config = dict(
    num_hidden_layers=8,
    hidden_size=640,
    n_experts=12,
    experts_per_token=2,
    d_expert=576,
    d_shared_expert=0,
    hidden_act='swiglu',
    moe_layers=[0, 1, 2, 3, 4, 5, 6, 7],
    router_score='softmax',
    normalize_top_k=True,
    routed_scale=1.5,
    balance_loss=0.000164,
    balance_bias=True,
    router_z_loss=0.0001,
    router_noise=0.1,
    init_std_router=0.0263,
    lr_router=0.000535,
    num_attention_heads=10,
    num_key_value_heads=2,
    head_dim=64,
    vocab_size=32000,
    norm='rmsnorm',
    norm_place='pre',
    norm_eps=1e-06,
    positions='rope',
    rope_theta=10000.0,
    rope_fraction=1.0,
    qk_norm=False,
    attn_scale=0.125,
    tie_word_embeddings=True,
    parallel_block=False,
    init='uniform',
    init_std_qkv=0.0221,
    init_std_o=0.00553,
    init_std_up=0.0221,
    init_std_down=0.00337,
    optimizer='soap_variant',
    learning_rate=0.00179,
    beta1=0.95,
    beta2=0.98,
    weight_decay=0.092,
    lr_head=0.00445,
    max_grad_norm=1.0,
    warmup_steps=200,
    schedule='wsd',
    decay_fraction=0.946,
    decay_shape='linear',
    final_lr_fraction=0.0,
    batch_tokens=[65536, 131072, 196608],
    max_seq_len=1024,
    doc_mask=True,
    train_tokens=625500000,
    max_steps=4802,
    dataset='wikipedia_en',
)
Below are experts of layer 2 (counted from 0) of a mixture-of-experts language model. Rows are named router (the router's row for the expert), gate (a neuron's input weights, with its number), up (a neuron's input weights, with its number) and show model dimensions 480-559. Each number is 500 + 25 x the weight over its row's rms, rounded and kept within 0 to 999. Numbers have three digits each.
After each expert's rows: "gets" lists some tokens that make up at least twice as much of what it gets as of all text. This comes from a sample of Wikipedia text that the model never trained on. Tokens count by the router's weight.

# expert 5
router:475517508480533485492472514486502510479496531525492491473520476458499508503490478524524475513493483476453549517525501495472485527522461508474518492523474476501530481484496519546497478503532447549544511465492492467487478523470507507504468530
gate0:492504524505558495500506497499515508508520499465489478530534509491516462500496487532506515540515454520483488509553516482470494530502517517502542462538517477502479477514526504513518479431484462522506519513499536476484497483543498459519477458
up0:478527518488489491520526475513500454533466484506513439507482453477497528519530516504456521564493517502487506513514511518509478504471516539510536491512537499517534513467506539532506537486525475494514528560528490498510485513539504470467500497
gate1:488435479509500448542494509494507500495525527499514491467517498490517500511506535474515443470519473470520514487509459517534509516516471498501490532515513524504513467460540548472526526503498473484537522510522483473472516475467512540531493459
up1:533573512491492539481496517524482497486462515503474504525487514477517523506452490528515545538500553512498476495492509511502501503491550496503501491468470459479473542509498479512482472533531522487487495488503488516538510548548526480505471482
gate2:497441515502477511472498548507489489544463506467476563507484489506484547497527516499558458512535459507520474493518471458525531506540490535557466497507463458521498472510505494485489501540482491513524516515521526495487505502465528468527487465
up2:484445506486456469506501486499496493496466506475489535522481520486486502538511521463543479472460472504521478470503484465517496518554477491544477486464498477510522511484520517508484526557493503543523512478524522491516540492442546491512490463
gate3:514496524521534508486467466471502511475496518505482493517492483530568491510499495510510535500498466508505475466487520500500486519491492535543501490521509476504556458509523522493472477535491500483518478485552512518519500466460489563479468484
up3:500557488482479510520477476495521497555510476493475474467480468483549503530500458490526504469503500501510458571483467469485544463482496526463439482505556472502495514437465537487491468521533539482496509466491519507495504529527500562490522516
gate4:519481549479527482535465489474514496506479519456459494488517513478539517504483512466501536518513508502511506454475532476470543525470484499526517520567488516522505486483537545474557465492514466510503498470478494512506505489482519500517484511
up4:505509544502527510523501497496467485471499493469563508489480485504480559526496469474503513510482481540504508506544520526470469488518461491528513533516527536463488546495528509498475504492517533502532520529528509480509530496529505459494509537
gate5:511482482494508484526475491515531534481484474503533512492458496535456515478452509502525507459505469480513491545522472496484492489459517491480490488530497498475524476502474497495530481549519463513509512542471478511503494503511497508515516502
up5:548508492501514514486532478497533502495520461473495537466535464477465526515509520474469506518510536490497550504471498488463509494515497496492477461524522507502486473499498501545511516477571501471486517477441458505491530478485535455463483531
gate6:467545487493506531464544515531551489488483502476493466506502520495538511488470506546488482486484514492457512515516526500479502520494472532463484501503480443549532459510498516523498484509501505523474499496484448449465485527519415495520497481
up6:479501506476508516471493525505525480505473531524503480499499480512576474517482513509518510432506503470466520511510515540431476545498479493460522469507495477513558475528519526540504440480489473523501488538496469503503536522510461469460442499
gate7:465494511463543513497546523493486456505529470520542499540493495496471501514467518499455510580497498480489524438515490568507494494462484541521530450504505513583510522526497506509504511479527491496484461500487521466489491491465486524495487523
up7:475515526500498505574492528523521544481526518523482487504491454502493439503492466476488456529457501482487522510484495547481474524533512521500482463493493504491521492467487505523469521523510489520484486530492529521444493485453483519550491489
gate8:502452479505540500525500564498472482470432490498555527494486510491494444497477505531505514473484522518481500493494470483485497512514486523476485492482475505506516527514459500526478545522510506499495445504521552500532519500514462485487477530
up8:539503474538476541539549465538487506461459507490494468523467497518480526544456524456491493491551511504477492490505508509481524471440507481503469535506547482531504554491499547505493539509549466467463504508480530509533466479485492478477480515
gets: " a", "a", " he", " an", " He", " A"

# expert 11
router:507525435501493523500505529497497488502540495520471474531527502456510512512469509533535504474520486480431516522504484487509500508489464501491489508501494475515510490519486532492494497475501495534478493438507511460479501507523432536518472512
gate0:525521485467482496507495524489484518512452490473540502460524479526484473509558508536488432505508503514472466460500497489486465484493487483492493429460477540499496502545497511495453509519535488500452503504490506512576472509487476474486500490
up0:458524504512534521502444463493485485520517548490456536489503537489510548494478531456498488489515523479485496540505504500506515490509536545501505529513500445522476513472492511514513508465485535511550505479495506525493512534513475508529459474
gate1:487459490532468471499522503519512507464526493498464522504521530508475504513483515470499498529493539487479467547498491508477503500511485521526524466499519481528508516423519469502462486522484507523497494479474501484480498531509525505510520521
up1:534514477512516476455495478477488485464556515487513443514475478522512493462522487564546505506491462522483554511495489521481494543524520484518532479557507485493494519498459507486491487467505491491497469523499525510484504553507539512493477497
gate2:498517489462468519516503508515484506468497451501504494503441444548510526520507481508491509525510468517541509507505485511494487521469527479511495471547483488544487504564457512495529511473485517513490503447542507506479498513509512533499472498
up2:474488533497489474517500501464480501520491520477497512550536535404508518507527515533490506504486529454441490500484497440506500461522526491470483501507552476503464482478537468487510521554495491479546493491501520487528497455499523511512529504
gate3:480487519505496471484515534512480501484507477480510533483537499510493476520490520512478531458506509513517486531522491515490530479478487467544541481463492460532519483514481525537523493500477510516469519464526515504502448516512491472508530481
up3:493529511466483543499480484520519529484549500520497454515473527448491473478516511474542499543512518478530511527483493512452472508491518515497501531507489516498499512494534474449448517509539482436521481507447491472471516486514462491473519494
gate4:497510509506506561509507536530502537467487484537494481476572515464503465525479492449492488504509480529488487529530512474515505545496516493491523480504501490489457489579499474542532525525499497504503494498476487536526481524494492474518546535
up4:473487523531519446458469516487546441490545509471430544517474525467478543519526505509482523524503515499457512479531457498489489482498528492489475480474500490521543519472488467518486481513505499482481493497518537458466520523496519502484464512
gate5:528487462479491525504496514478518519536506482518516506544464516514495534508472438494531506485499473452477486468501535482475472514478469518479548504516500495482484495542477507469493509474465522504517537449528477497520478522519459491485474494
up5:452535503494479456553495533475503486455518501511519465459498503511515506513466490489442510496525525472528500525468496520533492508520517450516471463507440477467518498527512491468519488493532496495451470540468546477493529491489520497491464508
gate6:465507502510502512488541483497476476518532483515552460520464478530487512484486462455513470494504466490475535491465528546530505559506467520543467465483548477553518503532512499511460490472496428503486505473478536493498478532482487453465530523
up6:540570486503507513491493498517490524437523521525535480497493536489508497488498506453516499494522481484495536503476488487526480511461492506509512471513501509518475451491498490521454525542500552532493500529507452521482503520531486497527479510
gate7:494485528469543490491468480495512475518519517502500507486486467520466481565498507558512502507516512499519536508478468471519561486499502520519493525494500558519522520540539485482489495493530493522464521462542485523492528516521512464502451469
up7:531509472483467524473484520500544521483500511484505489502517505513535476484489518512512531510466474532504500526542514503496443499513467479547472474545533450522481503503480548480508489520472488527489495514505458497524548486481518480527479510
gate8:494472461481496550462474556513510504438543464490482475486482491543512491540492453530501496505474526516513460487489519508494471507491454465486498505464457468498479494503501507538512528509498507457508493525527571559458498497510513511528488501
up8:530469487494534546426483506516491505493491478500478465466495474517473506532504475502543529539479505515510502472491521507454455523513510463491519482481474479486521450483490535492523500471460494493459458506504573541472538509492519490492508529
gets: " ", " 1", " 0", " 2", " 3", " 4"

# expert 4
router:543519476499518476496491509486539474479563465522479514535501487514507522533508501497507452477497562503489503469544451483544505541445446450540469488501490462451496512486490478513489492490494523489523499515449520527492529527475544444531510491
gate0:510510508487552491484494534516500497522530477486466518538479468489511502515520468490523535467511503483530486466500482522489531512501493434542478515487475515509464519539496440551491468518505497524506523435524506510489529546548501462525550511
up0:518502505511478517534524470516473482512479445504472486472514553535516483550533509486509498503481517532479510515509527451501471495528489524497539512489490494485536458502493533482496538498541511513533500492515478514510534462512493510510471490
gate1:526468493501512473507462541548490467452537490500472482517514487516518452449511490525472460501467485469511483550489503486530487526477530486478493485538512497498551514481530493541487503514481531502471507535495463500505516536567476534521532464
up1:508514516495479486495538471483473501517473476478477520468538459496504481498551531483455552481514492524505473453515467522486521472456549535499552495509471533481497474535508482493507546509506476479510489466516440489507506479500487515516445543
gate2:518494517510467517452503531497525500485482546495497477530508480446548519542531520520526516481473477565487503520497481482501475532472463532517497530480507469496536497498515491526493533502499493493461484498503525461482458510486514525496491524
up2:486473516542485523532546521490529532516517511515528528514489495476533437531541523512560461526468490529478524494502490486537522498455472513462516505528517472513548507495512460519501493500541499481475547519533447430480469503448526481548511484
gate3:459505504545506517497480527495492462475489523520445524508520510468510501532416472525486509533517501499506507474460509496520529500483509511491508475447523493502480492523523469559465487473490547463470516511482537524489459548481500487517471517
up3:489517497523528531498544511503526487522450544534456478491485473484504485544454464496511518484521509481439457546486513502516485511508513504518486486498508515498500455485521499520473471434483503504463469538510505523488445471519492466490471499
gate4:481496516467487477483537528482465501545497516500459497530471484510515520521501475491532468481464462490530500537516492481495518471521496468488529491506528472469519510505524501500488487490502515476463467482510532521488482514507485518540500482
up4:473517496500474514474466527533476500508504486476512479452498556552502494498537495477488473505548568533452538509486487494476474499487500554494519514472463511444465504486487464509491491485535485507478524478491492490523467505468506499492504518
gate5:500510456492502497498523472495444522506490556484516498496497515490506457497508506459503503460515544479532490518497522542526501482523498461476485492504530490492480469495480469491521544461480494499507509486497502501495495518475497507485528478
up5:524504466463492476509540490516499514493465468508503461506548498509527496473486491511520471466529494496484519466530500547415513558495465437439519507503531566507497509497485454491542530531498505506518492514506508509469482535476490557510491470
gate6:515543476538498504504495515514518511537520519547517510524519497514524526468524517504499522525527543519509511503515456424471496510471483506502460527511487487539473519554508476460480506512474532477557517448498466467476510522475520477493497487
up6:505520505515481492473520518480479451480521499489520462503498478464466484472503501557487491487459458486488475504499516557512477457506550489482508477521467504521557525521468510522517475475471497517492488508526523532474478496492475478494490523
gate7:510542497517492483494532472500528490512506494477530500503517509500538501520508455474521508528469481529536501540469500524484505514508517473495506509543525464512484486479499507504486500489495494457499509474557545439529527515538478502464483484
up7:505555478535498532514508488484522478515473491467549514510526501499513513499491512503526511503479525489477488495521471458489526437518499523517509478510490471537505527462509509457455500491484519471434547500521514495509538517491463475462522491
gate8:498502467508486569523498492522500518524531518482469506521499497510526535494524472519504517500514485534490508493531492493519513503525464471495496493504473504507484502495514446529522503509457480469456494475469490486516522532464445475515520447
up8:532506506495520520505511509509478537485518554490488500553489503515496537506490449504528520504502471534505507517517501529570500505554494509496529427493439505501515529486472550549498499485482498491495517476470506510488497544476508476510497464
gets: " (", "s", ")", "\"", "'", "e"

# expert 3
router:460487481452530494445512528486487559505477482489511496511551438515456515469485456530501515499508544528481525494477538501504535479524518531510507486495510503490519530481531503485501512471516467503501541442490535484473492496533481524486475499
gate0:520472467527534498504458506523494479539463502492508501467439505513496526494510494496501500491486520536552491537537473493523499496505455452509491518467500506511440481484500483514520527487504514510514491484512536469496478539493487463456448538
up0:525518560489440533515535499458520505467522465500509519548501478505505485512513481482487525495451551501488528455479520471442478483477491544451520488567503491509516525502492503516483468477517460480509526491491499476518520494487507515498513501
gate1:475543522504505500522479519497491535524500509491488484536507513510521479475513471478522473469487525516496496484468510489497489510528485513460511547525542493487482577545481511549489506491516500539533505464487551513527498531512481463506494534
up1:483502532495455476515548515488531498532495482555486501492526523502552543491508534519504459513511482459493505453482494526510486481478455514510515512520515512526484477494495475507517497493487524552535497494517498524480500502535458488525489544
gate2:538538484513531518520514513496500485496517475470465485525499473459471508480486489502508471502483524493506500501495482460513506522538490508494512506479448481525501515472507542517510529498523588521508480485576508520504498477547524495504525500
up2:547514500496492509479538511491493509515490490522491488488459484501519461566493490515522509516502488506485480459472501541521488495506511435504500517519499488515484509544486476522505502544495516471506517477493520554519502493488516542521508486
gate3:482497530466569518508486480506516453516512461496530477529515518502482526515497494474547541451521449489527504478519478483518485538517496510460491532542507499532482510489530506487457499497541491547549509437544483488489490479497486517512432495
up3:516490502487491484488484473492466505457538494519471535449481503496508532531507511519517508522506540492455529516516468531492527496501463520516483443500526479527495501513494471489490511513483535501467484511468493494500489491457496494498507525
gate4:493518487502519467483495522485501527523513517500477465500511511476514516491529483520501477501461505507454547465477515494507515480468520518484499491530469513518520536462518478498479526485488524434537522516513518487481476462492495506468488443
up4:512533556494503503495497484515508471505475500467537470511522499483504494517501519487472542515534530499476496506479485511499482491506489487521486511467496514507494465549498489509507489495496477564468486495471502493504481478533512485521553530
gate5:548524478474479500542493498531491522472472533536527475500500515484534502452500529522504484473513465533462500502486471468501528490499504521473506491525527488470491504510479508476523502520463500474484552492514533503493489475465502481503543458
up5:447462518543514500487490503504497473481532475463445519529515527499493489479473467508498508475494493454487484524491541539493488528512465499505488500486528469522535459478512483525466486466525493527530496474491489520504497511534498486481488503
gate6:495489476460531508541482508488511513516515524514516542467499486504504491458513455433524517487511490483480504507522549504450503498519525507469510524449499541444490458494551529538498506483494543526515513539526488489484471508486528498532471514
up6:537464503464477472522467523517503492506509493507533504486501516509490480462508461467502541524498503502493491519501532529497505519492516528486510469478511515453496491505553507534484499494538492513520491526566508528475507501464537484545462502
gate7:469470496491474482512485528484481475502490492469466480495521470467498492501505489477531488522531528541497514480516520490484483499501502453502499508501517501453502502502524507492480499474527537497495493503486542480541481522507506538510508527
up7:496479494482492482538490491492521497541497532451453479469503471496508524465457512490494442492525506491530486487515513543538502508488508490474487493503474519457501507542515478526479496497502491493505513501510476504493487468490530504491515507
gate8:516483470487505421519478502490496527546464452465520490525500484501472503503482467496480459535526497516487532500495478502514515421528482481566543497463505496532508544495474536493493507504528503542512496453470491509526476503513537488547473498
up8:499491506475516498472488539454476482566528512525493499500450467465513488557461528469514502526504497504512467490502520454500472494524526526483532466452548480483520501475562513545526475509495521526473499519507510555541514517513477483525539496
gets: "\n", " \"", "==", "===", "/", " one"

# expert 0
router:550526493486497487492478463508539458458519512522478505514508546499494528471512469498453511508548510517503485514513490479550497510524510538486529515498524460449487489545475513497500440489505501482497456518514454475472503510468489504466483535
gate0:501500516511456512540480488502527470501493475444483520476527504496482488507447494546507519498463522476501506522459461465495462476499500507558494451484509460492485482510481470524438502534501489518537485518507447503513500505530504498524458542
up0:497515472501541466469499527501521464494492508534498493518511502499497524460501496457490501558517534524520502559539509522532533510499495479449519531494495507498510467512505537485498492493485492489485571486477541509513463489464469481492517483
gate1:534534469488512485496462469502559467467502536508454509514502500501505504558527483493471470481485482438514494483476463505504516509528519540554465480554495537490517506467502430523493506554499496481462509515469477457496504514505513513481479490
up1:483445518539520485516483509516494466537558469514535528500464538544477484515480521566557539480482477479508521531448512538453515483479507450458505505526471517444498513497501503498504502506533541504515482497494483530463468492502493471516498445
gate2:521515478537491524494514485522507502469497484510481524474468479484538505531489514531504486523513540451505472480511483492502503466511516517535494483558517484547537514515461477487472462470523534524476496505441497514453512522498496495462480501
up2:497557469447449513506492514480485478489543502516469545512515465517554514477489527508517509518514448479510539541493530447516495479500544510497491536496505514485467463528452530553495501506491477491504472500507463492533522501471547476489566483
gate3:475556491481499466500481554540464501487525497524460505502517473511501458525498489466492524516505485540511497504517504534455485508479498477505526516555525463489560471471525438512506519454510565474562501467475506471499526490499462469481459472
up3:514493491567518482450479500491500457482490500486505466493435514520499525458484506515489488501522498503469486520528476500532493479534509480492525504524561504502463488534518482479507529553515481544484502482497456495525491479459496489499523491
gate4:506493465505502485519540492497514497456507522478466472469559490521549495514520513492500441499492484499472487487480462505514514506480493486449513534495527508515523480499496493533484560487516497518479490534475545524526493514526490510475486451
up4:524461528480449452482544502509488469512504497466488523499511523469501549547531514542489497515511479547527527521499494508530488520499494541518506529558526524523454535545523504496531467522496503518510494526506489535506471523482501538556492495
gate5:471511461505544524445515503486504516519469515509504459456506494495496506537486489488497548513525468489505474495461454511479454485511450513486497484524542448468469463523478522482532491493520516510502544550520515512508479518450489556495505523
up5:494497519506522492527446452489511551503474476509480524488427486464491494501491527517480494534500558492497457484510491541488505464456455474503516504486492473494527487462526501514507505484502520548481541475531510521523469517519505504476542507
gate6:473485511484548421538517489494472521538532511505488491481519574577524486506451458503477528474497488491467512479461470524520489517494505508483543519441480547499481480465520485500479503485486470505535509495476500524495494498504524469486463505
up6:488409493494504508478515543498519454454437532490508487519528482520480478445536513487485493492512513510516506500524521506510557484505486533443524512499505481489486474534492491552498522524447499496459524562495496507516482510439520446484492474
gate7:490494499509479525483518487525540495537513502521547486528520436515505510503516496494520471472518505497490496498496525504536495500481507496474531515558534562470501494526485472498507497485526495506490536507485472464491532505535534515481482498
up7:482507483551532479492493468537486507476481518523535503524516505472501483491471501459465506504512500494537494509481523498495496488494518486529461501540478538540454487519506488512562502532454510467504514508449491509482536495478513518513440515
gate8:474502479518517484507464472539457544504529492457487501479471509505501493473492461520502458502508462494475532488485461509524537534508489508455528501510481475497504543502494515490493538502516494477497477524517494532479485524522471472502523493
up8:503511507541488469463442474535476538507539523494498456490461488482519467477478476505479538489541489511460500502486513498494527517517495460477499507468471515500474505481494523485503489512491452450493440473547502485498484490473460497504489506
gets: " and", "-", " by", " that", " or", " it"

# expert 10
router:455524542477480460487472469509491470501543471526524498517510488466463524495465511497500476504539497466472503482537502492492519540508484500487499485514568490505532498527488488506507514495453468491546502472453449475490542472430473488477494479
gate0:505486519520531514510510503511456522511504484469542486493559536515525475491481520475487533505467492511486519523511495470471546462526460490504487467501495515525483486506520523493495520479492512488529529505500497504505512516498515470466518535
up0:489449502501491482492479536479533489512508490523451533505488461480534522469536520500501478513543486480538445451502487502478489541485506478542509493478496513491538502488471457520523491514502500520534469484494479483496483468423453528499542490
gate1:512498482523557493497496490480490474516508493496528500505491465520497467474506479464494517494485471538460505437514512546511516506498484495515499491479482493508462522520513481546530481520453543529481515540466490482471520513502510504514518516
up1:491549476509527500516480520496527485463477503506507477483459477491516539547499544467526508462525466445477487479510517552514480523529474461526469514515502505511504563515507490502485517452503472474484509524510473525512488554504472527504497467
gate2:494467495478495498497524494508516503464509522492525496525477528464492496524460453534527502478482502456514535504504498525484510538501515456503490520496480490531472481493513516471444556566508519521530529490495483527472495510493492485491468516
up2:513521483425463517468526518463482486514542506497478499486515502540491509458521473481491490524534516531457544499493478483504500486501477521506475522499521515467495537513501470492523446478503535532470478488510507463523499515508496520512518493
gate3:491468493455503572466511531477513527517484528504498505482462526474517495531494539501494472520480472532480456513530495515492508516507524477491507464493497517479519493506505526500485475479464483514497470484513509454482512482465535460525475509
up3:491521511496510489509494497505468463500512484496481486504529468523473518473512474475530530460508521522558530485475495478525505481508465515491476517502489496512480523479498460510488527504528482510502543499480552542511475494539462500495515477
gate4:492495458468488482494485491490498489478456516511475557498473459463500484506457503466476441489503468512522509506528481457512434507492504537490503471458495481510474512494495520507477477489494514492514479567485512515529536482483472529483496517
up4:503503499517484510517509481505474499479506466476534467500529505494470494543536515507466492484541521493466512468489511517507488520523512499503533521496484487537515498507451459529516528514536485522474511427482473495460467518523517485518494497
gate5:488538513485476501459497487445480503510475485525490505494486496470501465488499478512509512475518530528471528480475518498527470494498522492477509520501479491515560485474530501512499452501475488510472532536514481481501480459465533523461528469
up5:513509484469486498533495534479464478495474500495498488516463483476493507501486462510482545505485488466503486514495513467513517484552525504474497486467517453488507530477439520535459450477509511506464452495518490519457487491501487514479502511
gate6:504500494491508504526547509489503470503525505504471511503525489455496464515518488490535511525506485497504485507570484487522515501486508516501492532530465499476490451479483495465517498470514475477458513518484532525507499521533489479479524525
up6:476466494530520469483509534489480484492479522464532521461453534481482475467517511518496459493525528490523503540476539507505465493491486514529503513458476462507497526472463476501515509541506519492491535469486445492484502516459504493527512498
gate7:475507494458532453507495469466504529512502495500486522534504466553517489503536487489491503519507482454505503525533483497529515478483499522507468479484548467437519528513513528491468491484484500503459467490498471485520481524545502489463499506
up7:532489474476505460505497520495481496508475509528501529542486494533528485508498473521461479527493466477502511489531459493488464499470506520496459452518455508479496521509501525506486541492495517494501453545492523460501495494542509486451488496
gate8:500518508538489450453535499528508536499491485534459494517500522501509455506480520476500457531470477508504475511481508497469483475483509426493460483475519541528506491463552505536475473491488508514546496535479513547487530467480486517489510506
up8:489458514533479485474534470536502565474513508549505448509458521510518462504545504488473461518471480542496482498510477512484453473465539500472470543494510505512484474497500529551522473459477508531507470528493480478453520481487521482480524500
gets: ",", " to", " was", " is", " as", " from"

# expert 2
router:527528472470502478504508464509497560487460504517477508479513512485499506478495499517546485539499478557507487476481465478494521486496484481516513513521525519519495519513536487484522498479478518512471482508518504516481493491485460500523486482
gate0:513469537486480512509548481510502516444478496558547488528548543507497494509484460524529514457537477522555480525467488522502488510489504529519467471509510529491513486526469514477493525529464495502460461530495539519512487471495504470465534443
up0:524486513485508518489550521494489510465522529549510465501525511504503480515500485490522469444558494495502502481499470529488467476526518542504529500486505513504494501494464525484471522550527498514483476496511489489519484504492494487477501458
gate1:485514459517486543520512510506526529593513497489548492471503514479467503542538487492525513512487471470488509537471498503499510479520530488485510462501479524561521510482504495543481494498514473505452537511483508512527502539463521510495491501
up1:535503505498491472475506455472493572504487501547470467509454479516463522509517504526507491511488514494491453508485525543500464519541494520458512486478474538460512544486513519505514522486492524542502530509496484500494448497528503513548468479
gate2:474468512503492481545467484450483487495450515507518501487495454514503524509440512469502456545508470510517494505455488489475475489515505477482497481506484502465495502484497538477498503495517472514535435526508501502522505502514486484500475503
up2:475506503511486497514482481509489525498478479504559469525541522476474493532511518482518481513480498501511507512474476504495458489504514498482523477476503530438544452554460496489475490512509479531488483484492514469483542548510522482487546480
gate3:497488522466498482478462471502485477446525462554489509497494526485491485477540501494499543490460526463529526487523496482490514480511466466531519508496529521486543505483526490510506516517521489526497508481539523525480501499509502534532489501
up3:499536500461476520468521540484480497503517404542523531489491529491497490461540499503479562519493504477516485517508483465497529479513520500496533504498495505508540493500548477503506502525546472486478493514477493491518497524504496508502507497
gate4:475548496512468525515495491485466502484505493497493480468522501477530459456445540499515495515506483506516485542541480472532471476494495454483498511502490486467478527497477508475559528499544531490518511500482525520523506489495453481452552491
up4:508467510494539513495504487500529481495483509531491512499465501485481475516504485503497491497496525486508488486451516540453506528549503549522523504517532518523510465468517491494451473505467504454484511481567474512501516506495518506558490491
gate5:495521512479456480443536473490480498515512522525508491497463512492456501509468473494515543496469479478530486505530536522533471497473492536490494520523455467558476503508518501492504513533460489481476487492509491508487476508460505452514482531
up5:523538517521501458478505542510520521497479534511490511479511489492528486487443477475545493527518483509488494506495528479462535481490523537469458511500534517537478505486536509503520495450506498486494448549473519510486510438499496539476522481
gate6:471496499515514533473495501503501475485473527513470465469510471506520480524490471528479471512487501471495531456522488510533491480501533477462519481511499492496527469470493546529508489514472511531467473516490499487498527469536459502462511499
up6:504452472491497490531512494513482520508508461483505545514522511486479487497535493493500526462523498519480443508450512483483519513466494527518491503475528494526496550528481425507478531452512510473522540489493509519518449521495529494546468526
gate7:477484460490490464525493490489496526501490527491501497483480501500528512486489440492506514482477449500499481485516531510466510512560490471478487499493508520509457479517460523511505498496472482479460524484520501450499497511534494469457469497
up7:487488541502463515510495487513493504477505503515493470501503496516482512506483525525462503461497499492510481530469490509533466466502492535509502485461482518474520483510494500497511498522510530489471498533478508505521500523458467538580515508
gate8:454483501484485461493508512523461531507492491485517547493485472479529482439494515480524513507564539546492478474502488468519445498462468460487516499529532547514526495480493521458495462478518503499522510469479499437509462536504506530404505546
up8:472466451486528436492483533514484494518523502484509533494523491433528494467496523474517502507494461492532470484497505479498483491524496511505486532513481520499514488482519514459494501505500524528525486503451520453482470540504480511422472508
gets: " |", " of", "-", "|", ";", ":"

# expert 1
router:538510506513518477480519509485477459484515467497488534455515494524505505486489490554472491469541524533499520539531502510488508538435543496457471552467507464514566477498516515476524512509556518497519475504471480483474490529503552462513504541
gate0:495500489468495506467514447484496465500502432467517468499551558540518465481509508492462490482527496477444462475515503453507499546502505451477509502487499479490506510503496541517466501501528504490505509521498491518502512482494512521475477525
up0:517503496537476524534484511529462476498513513501439543506485489484528519446525513481559512522530490530487535538487501447505475481497492505517497461519488526494525513514483473537482544521495491546521546467472463549476493489458473510467546472
gate1:485509482491541493578564494463485453484475506572463527513479489502471517472473491535506505502510541491523465466502493473494519492482477488560487519480509512488489497514527530495563494505513496461489443501495503533519486484526490491502486510
up1:472449460527542479522529462524507507459482508542492531489509524515535489482484535451499534497531535531506498483533506530475509543478520528561510563473484455500548499447481514498563500531520500461534470511468487535471543489506465497470505526
gate2:499462468445466452511471500510458501479535475516520487523476526489525453510503485488491489532494506512528502499557543480464473523507536515459507487505475517498540479437473494478527509481515478508532476531467467511465475536497463497471473498
up2:510535483448489467510475465513487535482497467518513500479521520483543455476485487503500514560466508475537536503542518491476433531517502544484498493504500505517505488502515478473499480494506470481510469476493493554459485504528489500445482536
gate3:466508538443493454487518496463482493512537442505462470473502533494480552480528487495507550507489507495519448542494540460483467470492458513508477476484492489523485504505521476492487528491528520535520483473477492478479434493471518508486462537
up3:508494515472505525523495530492512498546468491521482504487503503514439530465500466504522550477478482466511509502507541469495494517468434478481522550540492476545497494505481502502533529510506529536484541495499504517533511463490522535508530526
gate4:446516492452522478537505511496518470479520466500460512470523455508492485494499521486480520492516479484500496525528516515496497457517507545559456535493509478502473483539487510517471502488456475470522493487505491451502490492507500499467514531
up4:442495513506531538536547505483504514441491484503505526499490479502519507499531458488518503457488492468516500518543513500527477499540487568534518545462495472501477521517486520516459501506467486445539494490513493538494477492454567482491530562
gate5:477529536524500476517480499514532503452517511505495497519490506480490492498506481521491472484494474471526551491470515475514535524483480491508492501530514500521464475492464490550509467495482519524502495512470500461526531490490470476476493545
up5:530491459499526520471511543510484459540517464454478509520496504514489507483519490512489495528501477504494509484506519491526522470505499469509451496481520498466491512517538479472514513498458440471530515474488490484539473521517558520549497456
gate6:492475484496446501468474539509464510529540495522475518468542495489461488453521517497515494505530498467477459470518461528462489511476499527518476520445479517486499491514480503503460440528488503497522484538497513501507502552496498528566456465
up6:477465475455481564539514484480484534487517486506503519464465450502486531507523503517480501518495510473523475521484527520501476532468492481500456487518539469499494522479493500500500522522492490480516505495510521449527500498493479510487484512
gate7:512512494507500485506492492506486465516463512467479508532488584518462480456467486462469514550484503504500476484499470479500555494492458520484477553515539515487501544536484488460542457516465462475486478468510499501459486524512532522470487487
up7:511488513544481497499506514480515516474503522520510516463497499518499512512504483528521458473459485504497533494465505516536465503506517508469502473442512548486489504523532514494494469516498489529476526524508482462491522497525507560513526482
gate8:488452528505508478558501486482504510483526464507497537537467503495507465520481511480507485516497496507489463520513529528451464535517550514482505491505501490486498500484519484507484478488517531474499489512564541478526501533516492517489542487
up8:517477453504465490516486525505521533508500504499518511528471524510482523485486499496486506444487440482454504520490465488527539517500454500514511479471513489514463489488525502471495525536485532476513524525472514470472495487470488507511474454
gets: " the", " for", " The", " with", " on", ":"